config = dict(
    num_hidden_layers=8,
    hidden_size=160,
    normalize_top_k=False,
    init_std_router=0.00718,
    num_attention_heads=2,
    vocab_size=9909,
    positions='rope',
    rope_theta=10000.0,
    rope_fraction=0.25,
    qk_norm=False,
    init='normal',
    init_std_qkv=0.0401,
    batch_tokens=65536,
    dataset='wikipedia_en',
)
Below are experts of layer 5 (counted from 0) of a mixture-of-experts language model. Rows are named router (the router's row for the expert), down (a neuron's output weights, with its number) and show model dimensions 0-159. Each number is 128 + 32 x the weight over its row's rms, rounded and kept within 0 to 255. Numbers have three digits each.
Before each expert's rows: a language model's description of what the expert responds to. This comes from a sample of Wikipedia text that the model never trained on.

# expert 2
It responds to: Opening parentheses after names and dates, as in (age 20), (born, (1958), (2011), plus minute/second marks and en dashes in coordinates.
router:120077087118105123118180117141119139144167118138153145113094174125151121120139093196108150171142134118125090167121116141044087144100114098168108075129174102121168103147173131085128117066171157148179115104112172114190117142170172148152103153183132188106092055071156100113086097114093150116083124199145115115143140091109143203153127100183087192115125154163072103073107132112163153191145171049096163152133103099137149173107159129135136120106137103146139086093140117156110144108129135
down4:092102124116087151136144151100067156125122175126148180153124124055099138136154114122137173120131120109162136102145099130146101141165138105067121086086122132099149151073133078092158167155163112152093100152183159164137089133114127112119068058210170097192072165115098086117145149034123115151123114129160124176117073126141085114121074112056066100168032132163100118151126156111156098129165127124141194108156123119130119165090153152130071148111133124149134132173095096135127179119130127

# expert 20
It responds to: Digits after decimal points or in dates (5.5 million, 4.4%) and sentence-opening words like During, While, In, Although.
router:112092099191152134114187092130111099189140133110084134113052130152146101144193129152099134173140128154132125188117069185103071106103108090120112125117121121094148114159127116072153152087139148136146114098122150096179178134172174164148163160126160157062109118055154098127111128104118158119115111149137126092135072137076228189115145087162105149061138144166084123125153141102114143145106142136109142170151071122174161148146143136162151075145089084156100129066171135169129063120130118
down4:135138195071164105079157124094117171099108123152129141183106101190129173096115157118158145132099109115116097139140189129150134140146114185078116158165099156103110159134131149135177125133122192083103113152109138093089079188115138106101095088161147110119094158095154102157149097193083088148130147141137143075109123171116156144104106155111064123117111093068090205119065150153090165068147128122118163073146116151147161080116116160122140148155161132200163114095056067149119168164105159

# expert 11
It responds to: Thai script byte pieces, numbers after pipes or semicolons in stats tables, taxonomic name pieces, and words like piano, human, green.
router:101076113148135163116203106101101065156161110134118111123082141160155105148188081172139135151137079178147119132095051174094092088094114080147119134100155079096132133150155082112149105066148174126142093079117146119163153161165141184169167149166132173102124104109160101107109146149099149123115103161158098123141073137109191179081153094124089184113168148173080162146139109092144147134115146094076148150136067143147186142119173143155155067120110085183128118084169150153130073121123132
down7:090103090133096118133068135170087149158096149185137141158091160104102139152151103161101144122155108105159188149081083193113135149183083117064156135122118101107183127062189129094149143086139113091161095108123094152076115163134089130129122141106167094074124127123158135109193102162160084158148148092103179100128074080103067141128086166122140074161070150120122115168134129160119159049139120127173114148090164078122164198108087092115131138110135138070141179115128150168135126173134130

# expert 22
It responds to: Colons, semicolons and equals signs in infoboxes, taxonomy lists and section headings, such as Class:, Born:, ==Medalists==.
router:105091086110144125138147122143074101151171074141118145132108128117109137128156076193081132115166157127163113145111108140088092116120130127138089063148132138117136116167194157092129166124137151144152084109113158110175190170148166139159136160160123153083101120084153044154064096098035169090138092189108086169160151090122151174140132108149108132126129152119089082111109114095148157150134137109082171150143085044125164117113170153157201110102128090110099100062154178157169107118095143
down7:070187116116087121139138124143138163118129187139106113091104108066192104162154114113153151128139154107122067151086111122091144168075119138102111174106114121113075140102090130207108115079153091110085165145105139088159154062061114115160119118140171170161118148187129133098149080126130091105190155143080156058129087101121118098163126150048140114116178112120151185132157171097129162133138043113137092144149148100107155090176129108162112152095108131139181172100158154090123152113085151

# expert 16
It responds to: Apostrophes and accented vowels inside foreign names and words, such as women's, Raúl, hygiène, plus some year digits.
router:125085085142124193120128121088125094204101159108075094143115120136145097105111089137122166121148131189147071185127158169080099125141069115092090100118100184122164116155129113061155099066144127129183100111196129117139168141179149123132111130123174176118073100121143091144123100099145175133121114159154137134157048073139099184097124138157096154104180171119116096101198122163137163147182157093130120145177112145155173128119136138170135084082164145167055121139130140176080126121120120
down0:196162119176161145173167137131114147092081166126163164136133072135172131105102155098095154156095089128144151090180175000138155134143063123131122139132188082134135130103056097102075093145141120124141166111147135101091158135112144130125086174097204120131145168169136160134151140103159116084097088129115101144196127128063160106132148079158124126141182098074128106158086065071160123138163134132090125119121118164118127158115114120145132141085133117125068066129095102089136147156114144

# expert 13
It responds to: Conjunctions and commas joining list items or clauses, such as and, or, but, while, until, especially in census and biography prose.
router:089119118145093128084121134109109075142140098044100116134095171145149114104170125123085190169167147156149075162120092133111089091136101152111080082096140140122147119137133105057128138154133161136154130059137146127134142184125202145218154172195125141095103159134175102112125086120104165135129097195116104084196140097088121167122208069172157130101141120130124120117104068136161154154117144135116197168132067113131189123121161119147141124097098081132151113110121143142130119070160099
down0:102095095151134136200130216168174118127132136077115094120105164095123125100099121091241123085116202148143166112136067109138132142161159132141152080140135084137150152081112083111165171115167144143176080171121115120119135127141186160185126196109090153172104143171125172078072063116127152131110127155142136129109143136136151096093158137124136126093116124187073126069175182114124147152111091125140095095111110122043130106167130101126152097140122146136110116162120057144129170124134140

# expert 6
It responds to: Single capital letters inside abbreviations and codes, often in parentheses or tables, such as SNEP, ARG, °N, BH-20.
router:069087095131111138098198126116138134122140087095123152130120163190125090124119100210087164127135090163130100146107104139124124113136062100152074111053146141111161066175174111135127186060125159140172138151146212103152184141163170114118181114141187156091114121133179064136131139125108127098098115133146111103152101120096132176120111069144159141122158145184147103108174124159148174120127101107090135147178095104164126123102128138151083092121108141150058143118109137223114108087153147
down0:118163088104112181104130152104170142132134129101154090166096164100113132126141155092162146128096096098100077118169155139144151085148102174079145167132155123078166140107165096109179160087108118166112111137122135099118163146126175053120109132124134173138062160121127120102102135135045078136154061093137101132147102082126080106113195111089165128157063208122129084064040160050118133118165149088129108176076144112094151121146122138152102136148101128123110099117100108062129153133177111

# expert 15
It responds to: Articles and possessive determiners, mostly the, a, The, his, their, right after prepositions or starting sentences.
router:111134105133091120091158132130117084145135113064052153146110140144153091110161095157092176151160121114140092124076091162082098122168078136118122049118135103120172064149139106107223131107148161140150142114171153106148175203172174187123147154135160167093087119120146131102101103100125155096122061164140115153174165062107121157084128135190101153093139111131108127116140085172141148189121156077095152182153110080117125141043139142150158053122109124143100118114129137124110099103119141
down3:148211140160152080125124088140126143122131136158087145097102116080111085142123159049117162149158176112064110114151146084099153131167132164132129156171180104136131116115119156109104105094129121109093086099168133111119101069099132108127104100107112179078130121138052136134148107102084096132097085150133066128100145179097115119135152097180189116124171103182141162147098104096066087106144118124091132176145143096133048137116102079041135121147123171148149097151080117077195104109149066

# expert 8
It responds to: Scattered tokens: percentage digits and cells in election tables, name pieces, ampersands, and words like film, movie, piano, three.
router:099076113146138166117201114097101070157161110134113107124083145158149107148190085171138137152136080179148119135099048172094094085094116072145116133104154074094137133152154084114151108067149174125140091080121144117165157164165145186168166153167132178102126107109159104107106152153102152129119102161151103124139073135106187182080152095122088183115168148175083161144142110095148147135114147093074145152133070149149185139120169141157160068120116082180126115083167148153131073122120134
down7:120101111083157164090123104136153189108184098143140154187170155052105125098094137153103087085149038100140118128091108108203124104079149113113134122139129107060134102191142119156123103110109136138120152133133100098150138116074101152097138128144106153138118099152160136104169149129084113126143086107228125200144154126140145135159165163124068087077093157117168075098113117118124103143131130166106136079172134086174093093202169133117155145078147145175165095130106152108138184117119185

# expert 21
It responds to: Periods and closing punctuation ending sentences or list items, including )., "., and table pipes, before a new sentence or line.
router:112107094141130105070123120156078124188150130104119144137139117166149121124138119171077152153121110181130140133076154196089097109123111106170050077128169082086146114150148144131131145055144134130130118056127173089213150145135167145123129125190143160117113104118165134060073146114089210125134092129107095119196099057112162157107147118159134144113143146166062150093110076119160131213126136134102152181118099157131170130129137139150155112096087046127151113104141141131134117113160096
down4:162168136179078087124133109062108094171165135123125108110120137137122084145180139135135166173166142131087124078163146102164108183181176110137099160147119150132167107109156097087135135118147070118164148147081114152130114000114063126159139111122114095103170162072146103133144099104122128074187169112123099103100120182179128140137139136204143140096118163089169104123090111112130126192151154142126165144147133150049133058164113120139105174110112180146091136123114143167117141188148127

# expert 24
It responds to: Past-tense and participle verbs and their endings in narrative prose, often after was or he, such as took, served, sworn, written.
router:147113098126124092083104121066096088184125119118105145114102199172190110118155117123059146143104065136140102161097076147058105107125103148108124100121189094121194100192134144106165150121131159176190104075122131115136188175146117161155150132128160146084129083101147113064122095126151152057104094164159128097113169125104171137109153097130168134122150137134120107118181122147164146121079160091170140124129131081134167104115169169141157134090115059124154177066191149140168088111150112
down0:159176132154172141087115128168197157163154151144142138139129107160090153138102154145066096133091151192109107131119112126167121149125099152098128148169132084117156100131109129084101151239128150090104112088148140150157185182161125135132128094136107134112119103168172049166090171191126087112101177100139092109158087159135099084168179174142111122145184139110132174111090113125123134147158110115068143153135141160092117163110135096161095144151155151150103198113132093095043105186187148

# expert 29
It responds to: Newline characters ending lines, headings, infobox fields, table rows and paragraphs, as after Biographical details or a sentence.
router:096080121167081134067133140138064127186161095136138146142113162198126127107136098194111139145171138157134116150103122180095092107114113075124141091128167101108125091123181099087143154075166136158195136081150173126160138130164189127135138140158127169118136070113142118105056125102087190107088115127141087055189119119090198158106122107176168191095132128133108096130124100111175136194148119098093138161121088126128127146132156146140159099079127059134124114084162166184112089109113131
down7:131078133125107112129125124131078127141092098091139175204120128114130110141132087145171092136164069093136148077065145120156109207164139118167066105130138149094139112092088106113083105127166078097130109150163090144128065116133143131076118149123149074085155120145065149095193113138195107128190092103136179124097137131144118142131159130104153130170144031122142121135114149131123175190142096173198102147189109146135180194123120125093155123104179120133150120102136131101076165138179150

# expert 4
It responds to: Word pieces from inside Latinate or foreign words and names, often in lists or tables, such as est in Palestinian, end, ject.
router:100101111123104166066103125015130138160174141122101101148146109168124069084109119128143131131109133076161051111116143153090127111111111109154124097097144184123122083134153180129200206124160101192142156105171127135140144155166108149160144100140166161154085080124151082080099137112099159099118097111174144066154176097078121143095182140116173152113154160143097092135183078147139159121114181108151106162173115109172171082119123124156086079113153150168121152121178152145125156096146110
down4:089143111144099109182088158147154215101125125144170081145112177141112135097097104080149147099190131062134188106063155156142095123112151117153173111162096110177123161123123061095103160161171141092145099095136128135105068127100128181172117096109153130100137121165185112089148116082102093163127100115172112175119132121106150126169138198185098167160141138138089113110144127162115175119102146107073043156167130174059163113162147150092147166175104125159135121156120141138155156150079151

# expert 25
It responds to: Function words in running prose, such as pronouns he, it, they, auxiliaries was, have, would, infinitive to, and adverb endings -ly.
router:124119104146102115116134079101124060168155145099099099123100180136147109118171109127088140130173088113158103126113099106107085088171113139088054102119162116096166096167115101108159182147137190172154111133132137132136136181128145185216134150128150150094118086101177149112136044141099151154095072135130132111153165082077173139133147088170126159097198153159124113077160091156134148121081154115154135124124123071111161183137168183178118127104109118172140122105140126180092053108108066
down3:085255157134160112152136109174141140114108117088147102104155123124115143118188127130146125183183105094088131129187119125101136128159101130105126081077133085145140132103079093186124160142131149144072121143104116165150206168135167175117073145132100104124154138136167133138118127170147146152126155141126110126152125056146126096111108143088109113105091126109132143147099137137129159130146164151151180087149122162068075144116167100181102135058157182145119149132127062117144095097061112

# expert 1
It responds to: Country, state and region names and nationality adjectives, often after British or United, such as India, States, England, Army.
router:094079089127121114096189090097116116157133122098131125139115155146137128106133069183126161150098115162179082166108064176096079120093118126143093107125157106061121121178172094122131139061134146128151133125132157067148144149146147181130183174114136165066104144104187104104081147120136170103117087148196087095162119096110158222124165117161119151095155159155122100082171123148147143120127141098087183179125082118152188147102181150160133084086133102187098134099141123147075127109164146
down0:191193184160152126148115097155101172144167113112128178113137156152116152129158089181092093089105088084107107129158127150148080079079088117105154159124123150153067188135098149114157172082107174163098181151108153105175161068133109119105102133180177149101122103106172110163089167138138051116151082125087123136113074137154189130150039148151166128118117142113095144123064129116146137110122128139159157149158115097104099151095127151095162140120138173195172168098159112130111183129089166

# expert 17
It responds to: Units and result words in sports and athletics tables, such as km, m, metres, medal, Bronze, Loss, ft, kg.
router:129075097159135122133183079120099141123180095094119208115121110147107102101189083216105139230123125202123140120102153116125067117157064107131068076097165092103156126119126125117214105120177133155146137085136138100143137199140172156113130155114120153091115112112148077119115124104135134123115100118183077099150081122069146169142157112145129155109168129148103079107178109131155201102121145115177148130185105126122146116113182166119179114118089121168159130109138129153114124118152154
down0:143105131131149147113088108119145137126123132112078168163070154097095121151128155148123162153133104102128111073078136156166065093167137179114162203188181171141053136152181140149124129156089059108127158172133096117155151158080176114176167114172125076137145106126081089125119081146057144073155105115088093040107074125105126138078103169113088180169147127151119103156129145139115129113158175199116135120118138097083133162141114116139092144096125097166112123187152115117099180126122106

# expert 27
It responds to: First letters or opening pieces of words split by the tokenizer, after a, the or hyphens, such as p-ublicized, dep-orted, recover-y.
router:137087106182086144147146072104102139115170130101120134165116196167187119086188121107122173132139120154165146162100129143120095104197148153084117137105134106045148084187149147094125182130138187170128087085156138120135160127117118134173172132100180112090074117140129130093124112103093147141103119138115140057150135109094141130085137105158122109086088154152161118050131083174130119171102107083167171180144136105190119156070123191134142129083094093157139152119156174188142125068129142
down0:171146167107130113132118108137122177104134117176097141135158094197164084164178073125123089169160126099068130060148184166166137181107168160116158122124105078137124102157133109142157058159097112089153072142174137110125134153164087084104155108144121162107058137086129133061131151086113098092109107163094120142104140153123154137113129125196154151100148097136141151081067116116124077121120126085179092121122139160165116113185165128150131231127078135187101113109113132157161169129088085

# expert 9
It responds to: Digits within four-digit years and other numbers, especially in birth dates, career spans, census tables and taxonomic authorities, such as 1968, 2017.
router:087054074145126164098170124093102107162161117116124155112089145128113117110148094183118130157117077164124099154100110170112068095125111095142085092084153108111164109158143112129155121042131203142142134082123182140201143168152162162168145124189126193095111117099190086118062134138118145116117118208167121121169112089110160160108165111159092154126158138183110097125174118096164146116132165105130138162149101156145124120110149141158144095051105096149075143063162152176111120103112110
down4:179074185168169082144177124151135096154128103146103111123126143137149126108166124072112153117093156193051164158052137088116130093151125120132131134134092057090162152157101141159109127088174137100140203092112174115093123132147094164146147120183140137126180097132131118118135178084114147108137156082087145172150129153066154085113105130172167168167041106144097171113110167123166131160086081126137092078161155141099142156075162078150152107113129106097090152120109100137141068158152102

# expert 23
It responds to: Pipes, commas and numbers following numeric table cells, plus title words such as novel, book, stories, Adventures of.
router:101075113141137166114198112099101068156160114132118099117083144159152108148190083173138134153137082178149122133096051176092088086092119085151121133101158078095132133149156086112149105067147176121138092078120143114165157163167146186170169144170134176102123108106159104104108150154105154130119103162156101123143076135112187182078153100121095185115167149171080165141140111092144147128110141092078143152134067147145181143123171148157158068115113086183131115083174149154127075121124129
down4:145155122121135136162123114089190119134118109125133145076137110098183111151065091131160119120133163096068127168122128136133086128068097147109116096137094128090110100155146171133143133120078150061137132097139131143106154172103152191115074120179069139109167091166125121128083165136149059115080136153079176169180085127162084145186060098140152127099062172161097142099143149138044174115151128125133113103105111118203143101131123173153140077093125192093168113137110120155151109148176072

# expert 5
It responds to: Pipe separators between cells in wiki tables, especially minor-planet discovery lists (LINEAR | AMO), plus |---| header rows and ISBN.
router:075083086144122108113154103126110103143166104145143126152111171122142101104170109146110146158169121141162122183091098140064086109136113135155116046149157104061122124182219120078152180066183188156166069113084164111199144166185138153155116126130137132094114147108176084122087134120105126108094107190133114106151074118108155179105155094149095163084172131139080121125155122090142173145179119124080139150156076109125208140127114179150148087112141094141116120103146145135127086115123141
down7:141180136099150101123107106127117139179114087068129143114126163127094191097123149065149109128124143160159161152162094108105166093109137163087158159126056090078099143139126087151086190148175150099187029131146068057144135128130158143100059135148209161196093188188203122120129145114140109111154159095156170164096143128171129135140108135144128117085111122086167172134136109110096134130148114147098087122144141100092131149092130150114131148068108142173151096133113147118091093157162150

# expert 14
It responds to: Digits and word starts inside table cells and running prose, such as 5,000 zeros, in, at, second, existing, exhibition.
router:100077115142135166114198111101102070156162116133114103115087143162150104147190083172139137154133074175146121138097050175095092091096116081145118132109152078095133133152154084111148104064148176124142090082120143115166156163169144186166171147166133175099123105107159101101108149154099154125117101162153097121136077136108192182079150097122094179117170143174079164141144112094141149136114144095079145151138068144151185143123169144154160066119110085186132119079166147153132068123126129
down0:087147100170104158124140107145159201032124108117120129177152136166152098122197164123096117103176154116158084164137108146105071154101127103133105073209150119142146097175063204108115126215125062127132115111171161107075154103126177129125133118143107098166130162124142130126132102129106099140146177141124130115094120116146133134152134191124119056136108100174127148085119123114148066161103117173141074115185083107061111118120097183109125095122164124173167137121149148126071102164135136

# expert 18
It responds to: Plural and name-ending pieces like s, es, ers, ings, also s after H in transliterated Asian names such as Hsu, Hsin.
router:090112095159117162077162098062145104173139137084088080123117147125151086105141109148084146176129103118150103159130034146107134105179050129159115137079158195103132102145154174154148104112121174147183138132116159079144114149156162202141114083117148120114157138096159095136129145114141114135120092121189105070160084096169164132103162142157138184097147163142101049137164077167138175149157145087135112152122071054181113146096155116151102082105163098118076167129117146146147116132132122
down0:102148117133076067143156112109097114109067103150133079134087112065100068098078139159092139144114234179131087141137113110178111105147111133100220195088139115129057108101100104184162145181166135103133135166182139191087149124113116140100150139114107171151118128127122186084139137160180148144138083147116159124147102123126140130136095113080097152139124126139069154159093141165115051096118098106153153102125080107098131136135178120111132144086127125090169175136124149146163127073178111

# expert 31
It responds to: First letters or pieces of personal names, mostly surnames after a first name, such as D in Dye, McG, Smith, in tables.
router:097114078166133183095184105129087097159141165068117116118100114151152126102160112178058121130086098129150130176117120192111106118131130105140102093091153106083154115184184123111156141042165154141167107122128139158186142146150133133142178099105145201117105074085200114137115107085165148133113155141183112086143058127102129181075145107134129140095149130185078101111150114168157139142131156121115168168136072099129166128130099112136093095118095069171086191105144131169127069115107122
down4:176165116140193099122078061121161100145063098083118127152122122156094120095100123158134132147091185123155141124119140129099162161125130128116096099125114192164120159102118125200016132107135125092099112088190140109144112168147127099156174105145116096142108122116091148116193105115169149131138158108103117135142126148156087081063163095168098094087105125179114115113147229073152107117073150175147138188147146138116112157086128123141103118102142106197157145096190116145161157171107154

# expert 3
It responds to: Spaces, digits and percents inside table cells of results and statistics, plus some name tokens and non-Latin script characters.
router:096073112148137161116203111098099071156162112126116108118082146162150107146192081171139136150136075179145121136097054173092091088093115075142119133104155081098133135150155081111149105065145175124140091082116144121164155164168141184167170145171131176101123107105160103105107145154097152127118099160151102120133077134107188180080154098121088179116164148175084161146143110092142150134115141093073142152134066149145185143122162141156158067122114083182127118080167149154128070121121131
down7:117157104102161124151154091119048144158068138134194154094131162041104157132156119119178143148160122140121110121139101098093078079178169114156095139148164141154145110141131099180132095127139110151120155143113127174154095179182103169124085123190068060128117133160198130106104102157098180144093115101108097123174166158114122096144103135123093163157164083153131157134113139117149105114116117086119092115080135132053179138110191186127146142146138102165141051125122102126138134048185127

# expert 28
It responds to: Hyphens opening infobox or list lines after a line break, such as - Length, - Manager, plus prefixes non, multi, sub and See.
router:113112097191079139134190119127097097123159120117122099083082157124113107132154140175090165125190154160147085149126106127094128082080118161097085085129176111070156098159162100115147163137127110150122112096131155077186135119186164108133133111176190180111084141110147106113049114092072124094116102164145156088132122088152110164103123093156095124107149144146110064135156108151202174182144138092111152194167107121192171158153160146163156106119153068133077159085131124133097121084135092
down0:102206097082169130161114125088173158111123192146111140147155094095092140123154125174126149127153115103162116117144185149190116153116127175122103110071186114136159182104144116135095110111123099126163101156120140092105134114127087062071147128095160116082123120150145111050073078178092216138112133137063181169134152088127150114127092091126202138077114071126104160152134159080110097114103119115095151179129117167168130184108087179116157098121128138099107117137112142161111109160184166

# expert 0
It responds to: Column and section header words in tables and infoboxes, plus units after numbers, such as Title, Votes, Length, years, %).
router:096056111161152112100151111118051118150192116112137143128112184143147094106214073186118108153127075158152139142119069173090066112132109115131131095118139086125140141141153084110135100034141163129164108083109175119217158190163141145151161165177134134118141123083165088105090128142069141133130093152195070116159087135101178147075131127124094188094134149145100132127143132102138150148130155106121154139134070137154149095137162139137127092142116121163137118110165162167138057130145107
down4:162124176139144090102143143096136153110070133153157166117169119154129121113116155081203123134077151094098137103123119150186196165130122170135139145082082109143139084109074153096116147125179119160108155084075170136078120150110107067110065142111094118198099114136086118144182116147108152076148104108083190106191141138118136143100081107093153110140135148131167071177166132181117102086141162130132145120136168059161156121117130070090144107099118034171124107090104129135110160125070123

# expert 12
It responds to: Middle or ending word pieces in names, places and Latin-like words, such as Tern-op-il, Rhythm-ic, vert-ical, Gonactin-ia.
router:076102088188102177081135120075126073161146137120071152129115104168117065099141125167107166155066056152156094138098163135091110132133133196133166138110150176146142117134166123108176143106145126104144111133163136096155138143150152148123141094118146149097096100099176146167096074175109136115092135154191098070113117075138158165122174133107176159121142120116120077113143139115178177124139176127086137165145076106187103097115120119191088053051051097139129171137159126148122126108152144
down3:117141121126128177129094123177117136074167141119126105159160114119119118173148125176091158103145146135149158120168088151129109107110151113149135110169143101063109134169098137121116119168123106158111150146070162135181061137124137100134236155094090158115144096079138143143165109148088149140049093129124078128117154145160140174122172202138073139098130129118112123145037117106055151128153133092180156092132136165098092123175076132104030138134137156129141100136191167166094181165104117

# expert 7
It responds to: Single digits of numbers in statistics tables, scores, percentages and dates, such as 3 carries, 49%, 1988.
router:085067130175120126092132109129124093141189140050097164118112138135197117110188116153096195168120107171126094142095120146112097133141104116143099092100143125088152126150175080114139134100163143146152156105111192108195150129140133139123110127118147154088108102071175044138083124110114174126104074151155083102155079132099167152117143093191127122114139120193097132081166117197129181170153132107134129140141078056164166125132147184141166095137124114175137131090129122220133125116104125
down4:146059170092119099149109099161186168192122092084121123104074090174149106188192161129144134130136129121179160114139112108183116114172122134148072054136121150088104111114102138069181127100134106161156109142142120162174107093178093159150119112099079174093120060167118123122126096168053160079094137100150125131110138120133090121150174126128112175148085146121119161136152143121068158120159107106172114092089179146101059088098157114116076145109108129115105100157120171187184099137141108

# expert 19
It responds to: The word piece right after a capital letter starting a name or word, such as en in Leninist, ok in Tokyopop, ol in Revolutions.
router:015117097141117188125133101112120132141188099097060112125111127165137115094132083118110143208121087097117063170118109189121105135163082066129126148082108188110146053142175129109157146130177092171133154123152187111143104124169153186170113088087185141078118124082146106085148110146120135100122098133127122088135114110088166169122134120115167123125131182184129104120127086132144183132125115103163100112158122139165167068081150107164145122164081136142147129121162183153103144132123181
down7:081136154130114144188117167109147139115200133083078129154116177111178176063109093078087142133145158145136163189140140167147143035113157118129148124140140078130173120098103140160107090115107161133174166113186083133125159132106179107137095106154096156133121096121031116137169119127168155178179133102140138099116105136111145166101107163152139108087175126084141156147124136112115124154153181081141147104144127140078109156124135127075129097109117068150124136201161116153146187046148067

# expert 26
It responds to: Single letters and short pieces inside foreign or compound names, often after ch, w, Be: Cornhuskers, Behavioral, Zayn, Suwon.
router:098102103146090192077111081099095106161128125087102105142156128126123095080093093131104145147107065138163104164134147143113130065209146127121141147073153180107165101111231180127132152146135160170153128127155150135139139162184125158132146122088162138121102139113145107118072139100140111148065106203185073045147095092067114118098165118148119122141151158135114061104133103138162145095107200107102117154136112155168115144108170171174123126092121116164103156181122163145132126134063136
down3:100131088121154154136079092129157096114180104096102101113121097147129092089112126118123139158096080173079190171154144140171115094145173186091173159135076141114110097117151106079084187206160093126095096131124137131073097072146099161079140161088148159134121117135172079129114194130140105149169106107175072172160152138123152097150168159127114203086108164161123147072182121156120076101108108126141101100168093189160099134149082119186124140172121133099121136105101162104149090101087134

# expert 10
It responds to: Abstract nouns after the or a, such as part, way, fact, view, plus pieces finishing words like shingles, hat, carburetor.
router:110096110160110114116122108073120111164172104085113088155113125139134080103120143121092180161191060135127123155104114182108108118118040117125153110096171108127180094122133147121156141155167144147132137100127166115144121134141189157130139165073168135122136137064156098077131137138074198098090088136188144074131109138103208120151165077155160148121100179126114109090169095120133126129135196078165188133149115098171159056056153184186114142136076122135128165121126142158167120142131119
down3:144111128170174145135116094183138076162149160172122170192096122122063130144130115121099133081119137094131155144169154126163102144158171123126093146081124166149152094191110088107163176110122109153126154112174145180165110155106110119125112145113168123141129150143123126138156062216130108150080160079067172123131149183151171142124156106112122124134155119045175113136164150124133122112107160071144076134039106172134143121185123124095134083088186138128150150104216071136153159154122172